Experts of a small language model: 53.7M parameters, 8050 steps.
Below are experts of layer 9 (counted from 0) of a mixture-of-experts language model. Rows are named router (the router's row for the expert), gate (a neuron's input weights, with its number), up (a neuron's input weights, with its number), down (a neuron's output weights, with its number) and show model dimensions 0-191. Each number is 200 + 30 x the weight over its row's rms, rounded and kept within 0 to 999.
Before each expert's rows: a language model's description of what the expert responds to; "comes after" lists some tokens at least twice as common just before its tokens as in all text. This comes from a sample of Wikipedia text that the model never trained on. Tokens count by the router's weight.

# expert 34
Description: Year and date digits
comes after: " ", "2", "1", " (", "–", " $"
router,185,221,171,203,201,165,241,199,215,197,195,197,181,228,178,208,222,193,203,185,235,280,220,179,220,182,225,225,144,245,168,163,178,206,185,215,206,199,177,141,175,209,222,207,228,166,145,195,138,191,206,218,171,194,212,192,174,179,157,238,243,243,239,195,216,195,196,169,187,213,250,176,238,200,167,235,211,215,211,196,216,232,231,209,142,219,220,241,203,233,194,228,189,163,213,183,166,225,231,206,132,221,181,225,243,201,210,194,195,172,199,186,154,182,175,159,203,226,257,198,160,193,250,228,220,252,230,201,248,202,156,187,211,210,208,229,138,240,189,225,201,207,216,195,233,252,228,179,212,250,187,212,244,175,182,158,154,220,184,108,174,217,148,218,182,258,200,248,160,201,217,193,189,207,296,161,213,249,215,206,224,205,223,178,170,216,262,216,182,166,222,213
gate1,192,171,211,207,180,228,174,206,189,195,132,209,251,198,196,176,198,199,230,205,244,206,212,197,224,190,214,219,193,233,130,210,213,267,180,211,226,209,188,156,188,239,139,234,246,193,216,233,173,144,238,182,227,240,185,247,198,182,167,190,219,172,231,209,235,238,268,161,204,193,185,166,233,177,210,209,194,186,202,186,211,210,178,227,180,196,175,197,213,214,200,215,173,188,174,195,133,195,233,235,219,198,209,179,171,184,224,197,151,139,154,143,236,242,193,206,213,167,217,216,184,192,193,181,213,177,199,219,188,235,262,195,212,164,205,208,204,215,186,306,178,185,215,164,171,212,185,188,245,187,193,221,139,247,192,176,223,242,298,222,234,157,185,195,181,180,203,264,229,177,223,215,217,171,240,235,233,227,176,167,194,193,207,181,155,190,179,292,214,179,195,174
up1,192,160,207,134,247,236,218,190,197,193,240,226,206,214,157,171,114,227,207,193,185,205,233,170,171,180,257,215,231,237,221,234,168,226,248,234,246,165,182,234,231,179,178,154,210,176,174,164,221,160,234,256,177,177,220,190,206,205,203,204,249,168,171,196,250,182,172,152,195,206,178,225,219,174,188,223,160,252,226,194,226,239,177,274,164,227,198,165,201,246,252,163,179,185,159,262,182,212,164,192,193,199,175,198,242,206,233,227,215,181,187,206,190,213,231,212,218,199,196,224,205,221,205,194,187,234,187,204,166,163,214,183,182,203,184,252,193,154,185,214,196,170,231,182,174,221,164,198,249,239,224,193,218,198,179,208,166,190,180,223,159,210,187,232,200,147,255,181,236,129,263,209,202,184,225,198,226,283,221,247,238,154,213,215,253,168,196,221,197,178,218,207
down1,163,228,178,239,213,193,183,202,164,260,180,158,193,184,222,242,250,241,176,153,220,204,165,186,218,195,234,179,191,179,178,191,246,281,148,216,189,208,256,218,188,177,251,185,241,222,208,194,199,173,162,198,200,171,141,208,164,218,123,212,171,240,167,232,184,153,204,191,206,195,204,232,208,157,213,237,200,152,217,209,132,187,169,193,222,201,171,205,239,161,186,165,197,217,188,133,177,177,196,164,172,183,170,237,188,189,135,190,223,179,207,223,162,186,186,179,178,199,155,162,225,206,211,210,226,190,149,210,202,139,232,239,185,194,237,204,159,224,227,185,239,169,173,187,187,247,224,192,163,171,213,173,145,187,179,203,247,213,130,255,255,204,222,199,175,185,230,230,216,193,232,228,218,209,180,207,182,224,173,166,153,235,198,178,176,142,238,181,205,235,204,205
gate2,209,187,220,214,210,142,228,179,235,174,173,217,221,172,195,192,174,184,165,184,237,190,244,175,183,186,242,206,160,173,216,215,188,180,231,173,188,220,182,189,162,202,183,239,207,213,188,234,192,227,169,218,211,209,234,249,257,161,154,238,165,189,192,206,163,256,120,185,135,204,252,195,251,233,229,164,217,164,176,187,194,194,195,206,163,231,218,193,166,127,204,204,200,212,191,205,254,156,174,216,195,211,236,224,210,187,189,199,241,183,201,196,176,210,156,186,238,197,177,249,224,219,205,236,171,198,231,236,244,204,200,184,235,224,211,237,202,188,218,206,235,155,233,156,153,254,250,215,123,278,160,208,178,186,202,177,185,197,202,185,190,149,200,224,219,143,162,159,229,190,166,285,241,229,199,200,172,232,221,255,213,190,164,205,210,217,213,239,251,191,214,181
up2,191,140,176,248,197,168,186,212,204,181,201,174,246,182,246,193,191,213,149,209,173,227,227,144,170,201,246,169,159,218,194,234,250,229,202,208,216,206,211,182,153,185,241,225,180,202,218,220,215,223,129,205,258,185,205,216,225,181,212,211,172,204,202,204,197,209,257,184,236,158,207,220,255,197,170,163,206,217,137,202,242,245,245,210,138,223,181,272,222,150,187,175,209,228,210,208,228,223,259,134,219,251,243,207,186,145,154,221,232,203,179,199,191,259,201,205,231,187,193,192,208,199,217,202,192,237,192,186,237,152,203,235,148,212,201,208,197,215,194,209,173,187,229,190,188,276,176,232,177,227,163,176,219,192,157,199,209,216,192,209,133,216,185,199,197,251,180,161,220,196,209,243,213,168,208,197,186,216,220,197,152,211,217,201,182,212,295,173,210,156,249,243
down2,195,196,174,178,198,275,199,207,167,237,214,224,216,181,130,245,201,227,237,248,196,195,189,191,185,206,216,183,203,209,198,216,170,250,193,198,138,203,221,241,216,227,187,195,216,168,221,215,173,204,246,151,170,153,175,162,167,203,205,209,252,228,189,206,179,112,197,185,198,234,196,234,184,179,214,165,234,219,204,204,190,236,192,149,225,195,254,222,207,246,180,204,219,185,185,198,195,188,204,211,159,242,171,225,235,220,206,180,169,212,177,180,231,168,229,272,197,182,270,210,148,208,202,259,194,194,241,207,160,194,199,172,169,205,241,217,223,281,225,183,271,188,160,213,230,176,236,207,138,213,253,230,166,201,167,210,254,206,208,151,210,256,245,195,170,244,175,208,227,240,287,196,181,199,197,219,196,196,195,163,218,209,190,168,206,221,210,226,178,221,225,227
gate3,175,174,160,187,150,203,157,298,141,208,218,222,216,180,282,255,199,236,175,198,206,248,211,211,185,214,214,150,178,249,225,204,217,205,240,216,189,178,212,200,224,233,178,210,207,211,227,145,194,230,203,205,195,228,190,188,219,217,186,214,169,177,192,123,211,206,224,208,212,185,174,155,183,163,177,176,217,197,213,229,170,143,191,160,182,216,222,165,186,169,205,256,174,215,171,181,171,237,169,223,211,176,197,165,175,202,213,223,206,170,204,179,172,242,239,225,258,182,229,177,197,197,187,214,151,197,192,189,191,249,206,214,210,165,145,219,175,196,211,200,173,179,208,211,200,217,144,233,197,198,271,208,138,234,169,187,175,254,269,170,162,237,207,196,212,171,114,205,159,168,193,223,155,246,173,219,206,238,225,154,162,247,211,160,189,224,238,199,201,200,199,183
up3,241,232,149,242,182,199,199,205,153,210,250,175,218,187,227,210,228,208,170,201,162,260,178,174,178,242,153,192,192,223,164,177,175,179,186,220,221,188,181,165,201,233,183,214,238,216,232,227,212,193,147,187,262,200,181,148,235,187,215,208,180,193,203,175,218,245,265,144,227,231,265,159,181,214,192,171,188,236,205,222,183,168,222,163,199,227,195,201,233,172,156,193,177,182,196,240,155,249,193,218,237,228,216,215,185,141,171,201,206,173,186,184,240,179,180,248,155,237,215,205,147,177,164,212,235,229,171,139,208,212,254,199,188,187,200,189,160,171,189,198,214,164,204,189,187,187,243,227,205,189,243,184,179,203,237,195,244,221,236,200,145,223,200,236,237,210,208,221,204,204,220,201,119,173,228,126,184,179,216,181,129,225,201,248,208,203,224,199,152,259,178,254
down3,192,181,188,222,246,160,222,160,231,186,213,198,199,244,166,160,217,164,221,185,232,209,217,233,163,172,192,208,252,225,216,262,177,134,213,188,198,213,165,198,158,158,218,186,170,240,205,202,166,248,240,186,162,220,167,223,209,220,236,175,180,154,247,214,205,219,202,158,225,151,167,201,181,196,185,188,234,223,140,189,277,246,182,211,193,226,190,193,137,176,272,208,141,202,244,183,236,161,192,217,176,191,187,201,230,220,226,233,204,209,218,183,164,247,194,190,171,164,207,210,165,220,228,199,194,171,207,204,174,217,151,211,203,198,196,184,148,199,147,194,129,208,228,208,167,128,229,181,195,222,158,216,233,209,226,169,180,184,190,220,182,189,227,208,220,216,160,205,233,213,125,134,242,212,201,160,250,177,174,187,258,175,179,200,165,243,210,167,221,223,187,174

# expert 29
Description: Narrative verbs and prepositions
comes after: " to", " he", " was", " and", " He", " who"
router,222,140,178,186,200,144,224,199,218,212,216,201,215,198,243,253,185,161,211,176,171,192,256,222,237,205,166,205,243,160,169,133,195,223,208,284,210,216,211,219,194,231,213,235,190,225,160,252,167,198,232,240,263,200,236,209,193,257,205,198,204,204,147,218,184,285,138,203,185,156,208,177,148,194,211,152,217,207,168,208,182,213,168,223,216,203,226,226,236,129,199,175,218,208,206,251,209,203,194,256,239,205,231,217,207,199,189,192,247,181,166,201,181,233,183,178,173,200,185,203,182,172,168,177,211,200,183,206,250,163,190,219,215,195,193,165,227,195,174,212,184,192,200,213,204,208,200,244,238,204,221,191,163,206,175,182,263,158,205,188,165,195,213,218,280,204,196,155,208,239,208,230,175,177,200,181,210,192,130,211,269,177,236,239,204,191,179,252,183,266,159,219
gate1,247,184,167,225,194,172,207,212,210,178,151,139,215,145,196,156,234,207,209,229,176,173,205,179,179,196,223,138,165,174,236,170,186,233,192,214,182,195,215,246,178,222,196,243,223,214,209,195,230,220,242,221,224,235,169,234,241,229,225,217,173,216,145,190,209,205,221,198,205,180,128,220,180,169,197,176,143,217,191,216,250,235,212,218,250,209,232,196,228,189,228,205,241,245,221,218,91,211,226,219,156,262,246,212,214,238,190,227,238,174,142,167,205,202,198,183,181,200,203,194,214,199,208,157,181,180,247,213,254,198,194,183,149,206,236,173,181,210,229,233,178,241,199,242,238,174,179,210,215,166,173,193,244,217,191,181,190,185,191,194,249,242,190,213,253,238,219,123,181,230,215,225,170,242,224,196,192,270,195,239,220,182,230,201,183,232,189,223,235,231,150,194
up1,166,243,189,208,226,263,210,190,219,189,240,252,240,234,234,193,148,205,185,180,226,206,196,188,186,225,180,193,173,206,207,244,185,190,189,204,241,233,163,181,197,179,209,192,200,185,246,204,196,153,224,205,232,161,239,238,193,175,105,212,270,193,231,183,190,135,137,165,139,268,242,232,201,203,204,208,240,192,217,219,195,173,222,207,150,128,166,150,238,175,194,176,198,184,193,165,268,159,161,196,205,178,197,211,176,194,203,187,180,201,243,217,180,209,186,168,246,231,176,247,203,228,191,194,241,210,236,188,194,213,237,229,229,204,177,201,225,183,205,188,242,197,225,189,161,257,227,177,178,178,178,224,173,209,187,217,238,233,222,232,197,207,179,209,125,152,218,237,239,203,202,165,232,153,191,222,199,177,196,184,188,233,180,194,245,179,220,211,183,139,274,198
down1,201,193,194,155,174,117,214,193,224,209,206,218,172,210,149,212,190,189,235,181,185,189,213,186,174,158,215,183,210,165,181,164,205,204,210,183,210,225,177,237,194,184,235,267,228,176,181,226,210,257,172,245,192,254,152,174,212,197,206,206,170,241,148,205,231,220,179,187,179,187,201,180,171,215,216,179,157,158,214,173,227,221,232,195,253,227,214,212,179,208,216,218,245,205,168,211,157,166,213,178,185,195,244,148,249,204,224,189,212,147,177,197,173,199,182,223,161,211,209,257,178,198,201,137,210,165,213,178,243,190,166,238,161,129,222,184,176,237,172,245,188,178,186,221,234,165,175,231,212,182,168,179,187,205,165,193,114,154,208,204,192,243,171,181,238,152,168,156,166,176,205,272,241,227,184,221,189,154,211,215,198,174,223,165,164,279,174,164,235,202,150,189
gate2,197,184,203,168,211,146,195,208,150,169,213,226,236,208,153,200,244,237,187,182,195,220,192,211,208,187,192,195,191,125,155,162,217,134,246,185,105,185,245,164,215,189,178,191,188,227,171,214,185,144,222,183,161,193,231,112,193,189,252,212,204,240,151,266,194,233,191,186,216,226,220,227,196,209,159,210,195,190,200,209,225,211,200,258,274,165,189,247,201,247,236,195,203,209,225,206,231,214,171,235,215,225,186,141,206,157,203,193,159,181,203,169,175,208,199,264,168,222,215,205,203,131,232,168,241,168,172,222,172,207,172,203,181,195,166,201,165,157,248,155,220,218,229,227,167,179,231,163,242,227,170,221,205,166,217,216,187,184,184,146,216,211,207,235,239,198,190,184,191,215,217,227,193,176,215,189,202,217,162,217,209,248,181,260,210,208,174,189,217,257,233,205
up2,176,233,172,211,196,183,214,208,223,182,225,231,175,218,266,171,159,219,230,174,154,224,185,189,213,211,272,172,206,164,198,212,199,167,201,219,178,145,226,246,199,239,212,231,233,243,210,206,214,189,216,209,215,184,168,132,195,184,141,233,150,243,169,203,191,248,192,158,239,201,212,226,222,184,169,161,247,232,200,200,227,191,139,243,198,181,207,236,209,186,224,247,213,177,178,260,240,239,195,214,169,240,178,189,240,229,154,151,178,198,179,181,236,229,225,236,222,217,261,217,193,266,209,123,211,146,245,212,194,169,172,214,208,251,205,167,208,205,254,189,187,218,218,218,222,198,248,175,227,194,202,150,158,217,223,199,152,166,238,167,198,231,179,226,150,121,206,180,219,218,169,184,183,168,236,175,163,230,167,204,216,178,211,217,191,217,191,176,229,194,196,206
down2,200,129,167,242,222,166,209,187,235,209,179,192,133,170,178,200,199,148,219,218,156,175,182,158,156,162,191,245,167,236,145,205,146,207,184,165,180,181,189,182,235,208,198,154,218,181,228,153,216,101,206,209,192,183,242,167,178,214,231,188,215,220,252,177,198,231,155,231,197,212,227,203,157,190,186,247,203,209,181,221,219,193,228,217,189,175,234,187,166,228,168,209,193,161,158,162,201,192,199,162,235,256,228,229,257,158,159,242,231,218,218,164,242,207,187,153,187,226,154,166,199,188,111,198,235,202,202,217,191,214,204,208,188,236,197,228,234,165,160,177,197,170,146,176,196,172,163,160,233,232,148,170,189,210,194,201,240,150,201,217,236,225,219,206,235,163,226,184,206,216,224,204,188,169,168,201,203,249,213,207,206,162,228,237,228,164,159,205,202,236,200,220
gate3,197,190,209,224,225,228,225,212,194,192,180,214,156,184,240,165,190,175,217,190,182,184,198,256,167,222,200,232,175,225,196,228,144,169,206,252,198,219,204,198,217,193,138,184,197,191,115,222,209,175,245,226,213,228,236,167,199,241,203,205,149,232,215,217,216,249,246,174,249,154,199,219,163,162,209,128,171,210,182,207,182,216,169,181,212,195,224,197,176,197,219,192,186,210,202,179,170,201,219,184,248,190,232,166,192,215,219,200,193,254,164,193,204,270,196,147,186,198,158,189,181,234,202,238,197,191,196,206,203,220,226,200,211,220,160,200,194,241,176,251,178,270,165,248,171,169,169,208,200,223,144,193,277,206,202,207,237,190,252,207,201,194,153,226,254,208,172,204,209,188,143,162,183,191,171,170,223,199,204,268,226,150,148,194,190,188,185,172,289,225,150,260
up3,202,143,202,216,168,193,221,202,125,226,197,186,241,197,206,201,198,201,218,195,241,162,215,285,148,217,158,184,204,206,240,197,228,178,184,213,200,225,189,162,184,215,178,174,155,236,160,236,208,176,197,229,198,209,185,145,254,191,213,204,158,176,202,219,260,264,258,205,249,165,191,211,158,182,163,134,189,177,212,164,248,234,223,214,190,218,221,203,133,199,224,183,170,219,255,146,203,176,213,196,258,245,224,212,205,188,194,197,169,219,206,178,190,256,218,219,189,190,198,190,223,200,191,209,217,176,224,203,185,229,254,223,204,165,167,259,169,167,184,213,214,199,178,244,218,239,200,186,223,216,224,201,210,137,227,136,218,199,231,180,192,213,163,179,174,222,224,209,175,202,194,189,229,161,133,165,198,225,152,249,255,153,173,158,202,203,203,180,277,193,202,202
down3,259,200,223,221,231,193,249,173,220,151,194,191,198,173,143,193,180,198,221,161,215,150,210,124,226,213,203,243,176,189,213,193,166,215,242,193,240,171,179,215,206,167,210,186,217,190,222,191,213,203,192,186,180,272,196,213,199,145,219,168,226,227,188,222,215,207,191,239,156,239,205,204,168,196,194,155,262,269,207,204,223,179,231,229,236,155,228,170,181,132,156,187,206,174,154,255,155,155,190,178,240,184,178,144,204,190,216,197,235,237,198,163,185,161,187,196,150,147,166,195,250,248,224,182,235,165,216,196,202,216,176,223,184,197,244,188,250,168,144,206,186,216,210,195,198,188,181,208,171,135,186,177,229,233,206,193,182,213,233,204,251,166,156,252,262,183,190,199,203,211,227,192,177,217,228,247,140,174,169,195,245,187,212,181,190,134,186,197,165,185,188,190

# expert 1
Description: Year digits and time spans
comes after: "0", "9", "1", "8", "2", "7"
router,203,167,193,233,226,218,182,197,172,194,187,146,202,213,183,193,197,157,188,169,203,241,217,232,245,186,179,282,189,233,201,229,241,161,227,190,176,187,243,170,195,231,174,225,163,155,225,183,171,172,202,204,209,210,217,272,186,161,175,239,168,179,230,228,201,172,203,145,183,199,208,188,261,193,182,211,270,244,183,229,225,173,174,204,147,222,174,221,164,199,204,197,231,184,199,226,234,163,214,244,177,274,204,210,199,152,221,188,233,165,236,226,213,205,218,215,199,235,203,235,250,186,248,198,165,208,193,156,200,201,187,228,237,177,233,235,247,249,191,196,213,242,173,172,193,187,128,120,230,220,190,255,214,197,169,180,159,210,144,223,156,225,185,225,192,198,199,207,212,204,172,234,180,188,171,142,168,174,177,217,207,228,168,161,164,189,214,220,250,149,252,175
gate0,202,241,195,230,218,207,248,208,213,222,245,213,183,165,197,157,184,182,245,113,201,227,271,202,224,185,183,225,199,231,184,221,228,223,203,225,187,208,183,176,222,199,236,114,178,203,227,174,168,180,162,214,207,253,239,234,191,174,189,228,173,210,180,175,230,166,208,193,246,189,173,243,219,185,192,193,220,212,185,229,242,203,202,177,197,176,175,262,209,210,195,189,217,183,240,171,219,151,260,167,216,173,174,239,188,202,209,238,164,219,161,204,185,163,217,220,207,152,213,159,209,143,125,237,214,214,225,217,225,205,157,189,142,194,194,239,224,206,171,170,187,201,151,173,182,196,215,188,224,222,246,170,212,259,169,221,209,252,209,193,155,182,198,168,176,143,182,162,210,160,266,213,202,143,209,203,156,204,223,153,184,188,208,252,169,230,243,270,217,192,196,173
up0,231,191,154,214,223,161,147,199,225,165,165,224,184,195,201,185,171,194,182,186,222,171,137,213,213,219,188,154,217,149,150,174,195,151,188,237,187,198,197,219,220,199,168,218,221,205,230,238,226,157,199,219,195,184,168,168,241,196,201,210,197,184,154,193,201,169,179,216,219,186,218,134,182,223,221,192,185,214,178,176,166,202,192,204,244,195,166,159,206,219,175,231,197,218,173,272,200,225,136,204,227,176,262,193,233,144,165,204,257,198,241,278,213,275,182,232,195,236,219,159,206,217,217,202,222,184,203,202,197,139,251,172,240,214,213,202,236,185,206,249,225,210,235,204,225,195,213,190,186,186,180,231,240,155,229,220,254,139,174,186,212,200,204,234,221,210,171,221,138,192,174,259,220,189,221,261,221,228,215,187,170,240,234,165,222,178,157,207,130,227,246,169
down0,183,240,213,184,190,216,141,169,211,144,195,193,195,180,166,175,162,201,188,228,197,168,193,190,211,169,169,217,186,193,247,226,215,235,200,219,200,178,173,206,151,190,174,231,253,179,173,166,159,215,218,177,152,212,217,214,177,164,158,184,200,219,260,222,254,162,215,266,191,201,211,271,220,205,182,208,223,202,152,176,193,182,172,254,211,201,233,167,187,198,238,219,256,220,184,168,192,204,229,167,167,207,209,214,220,202,217,181,152,197,160,221,191,222,200,201,224,218,210,235,166,185,245,266,177,245,180,216,163,195,185,222,206,240,239,161,218,267,209,153,214,168,245,209,212,157,195,167,151,207,201,155,169,195,179,277,239,196,176,149,178,125,167,103,246,173,184,170,214,206,218,197,204,212,218,189,187,216,186,215,222,206,171,196,214,179,261,164,184,227,229,152
gate1,179,197,198,181,218,191,232,251,205,200,184,188,162,222,214,246,261,177,250,224,205,238,210,196,177,150,145,257,226,257,204,214,161,188,168,222,185,201,229,207,210,213,160,227,169,186,223,173,206,204,226,198,191,225,193,160,185,222,204,247,141,195,199,174,172,165,210,201,153,225,176,192,181,153,204,217,196,182,171,209,186,205,173,214,182,214,170,277,125,201,200,203,174,192,210,260,204,178,182,233,227,170,153,204,173,155,235,231,206,225,196,222,220,190,195,228,175,205,193,240,230,242,189,203,242,134,191,245,226,194,194,131,201,243,154,177,199,260,242,187,198,231,191,209,213,171,215,202,233,220,178,180,198,248,193,249,233,244,198,157,189,207,213,215,204,171,208,179,238,203,261,278,149,174,151,176,212,167,189,142,215,223,258,220,223,269,186,241,193,194,187,205
up1,153,205,251,211,187,229,224,186,213,203,208,173,225,230,241,217,249,257,180,182,185,184,162,174,201,263,208,229,189,203,239,161,169,248,219,166,234,144,195,188,203,184,206,190,261,176,214,209,153,207,169,223,223,179,230,220,166,214,277,202,187,160,226,213,224,203,179,199,179,190,200,207,201,256,218,192,202,201,150,194,206,222,222,206,202,144,161,168,187,254,171,188,183,165,222,221,215,193,246,224,183,234,229,224,206,221,216,173,214,266,207,139,214,252,218,238,218,214,232,238,223,221,235,171,211,166,153,155,179,178,238,170,217,157,261,204,180,170,168,172,185,213,228,171,229,187,217,231,208,196,233,189,231,153,225,242,193,220,224,196,215,179,146,250,252,232,181,192,171,150,209,183,216,220,206,162,212,199,209,284,189,147,168,236,178,178,157,208,256,241,210,230
down1,262,213,139,190,197,206,172,213,194,187,218,175,177,180,155,214,230,222,180,235,201,196,230,198,176,243,205,166,165,225,190,219,212,210,248,233,174,197,202,182,249,224,239,262,165,163,185,210,195,226,221,199,219,195,185,179,190,274,167,151,122,195,155,220,196,164,205,187,207,177,195,226,255,161,230,188,212,231,181,166,214,161,164,144,157,234,197,123,225,154,187,228,188,205,144,163,190,184,159,208,241,187,171,168,163,148,189,155,183,266,223,203,189,196,252,202,164,157,219,216,226,183,146,191,169,165,210,169,197,189,177,205,215,191,173,120,214,228,215,190,254,226,220,145,215,204,232,212,185,195,140,214,163,243,241,205,226,215,231,218,252,192,205,199,152,205,174,184,174,229,219,181,204,183,225,176,221,179,212,192,202,200,236,213,185,135,229,192,205,222,173,170
gate2,185,187,158,235,147,210,190,228,190,212,191,218,176,174,242,181,195,201,216,152,214,200,166,190,236,166,211,200,175,177,155,219,206,218,208,204,187,186,197,251,169,225,175,188,194,206,220,213,221,179,176,286,225,222,152,170,160,216,163,206,188,206,170,187,155,195,168,177,249,180,191,200,235,143,224,176,230,164,221,258,209,202,163,225,186,164,198,238,235,179,291,201,189,195,222,206,204,155,229,154,241,236,175,158,202,138,258,177,253,160,246,192,221,238,212,184,172,176,238,260,198,207,248,188,199,245,211,212,189,247,192,143,156,231,211,194,221,228,231,178,210,233,202,207,198,183,160,193,176,239,137,245,180,149,153,200,172,191,199,177,192,211,190,195,202,142,219,242,264,229,232,224,183,158,217,152,180,178,215,167,189,200,191,210,198,248,229,227,234,204,243,203
up2,184,246,191,206,229,191,162,235,228,198,184,167,189,218,233,170,215,226,202,221,188,207,192,163,151,192,185,207,209,154,195,235,259,196,193,221,225,208,193,209,164,249,203,116,194,199,268,204,202,174,205,190,170,224,209,186,165,165,189,207,166,180,199,191,168,215,239,156,211,168,227,179,199,195,217,178,250,190,227,297,162,171,203,229,181,176,220,236,255,189,205,192,196,149,177,165,239,220,255,207,203,206,189,178,194,189,227,166,182,207,217,177,176,209,232,191,198,180,183,217,160,265,232,184,198,241,214,240,217,201,195,161,197,237,230,228,165,226,199,171,211,230,170,245,165,213,227,177,247,200,213,204,203,133,183,226,186,233,204,156,176,170,250,149,146,241,208,152,247,227,208,191,202,172,146,126,218,182,240,136,229,235,216,250,209,190,230,268,241,185,207,209
down2,190,181,236,148,184,194,143,147,130,177,210,187,224,239,132,213,221,183,212,186,182,225,210,169,220,199,159,162,209,175,203,155,196,201,119,211,168,142,198,221,184,272,213,221,204,160,230,248,197,180,196,190,201,161,209,218,223,215,151,211,232,175,205,155,196,151,212,197,213,227,178,208,256,200,264,168,187,183,187,204,164,207,197,187,213,198,142,201,186,139,207,170,161,220,194,225,175,173,207,230,209,231,229,215,206,148,226,204,224,158,205,253,216,154,182,197,176,230,188,223,234,169,149,171,219,225,242,200,191,193,147,245,184,190,229,222,195,229,210,196,200,199,242,250,205,126,178,218,176,189,237,212,188,171,206,154,192,184,179,173,244,223,222,226,235,157,206,184,160,200,183,198,210,258,163,188,154,181,187,192,205,284,233,230,219,225,156,210,222,179,175,238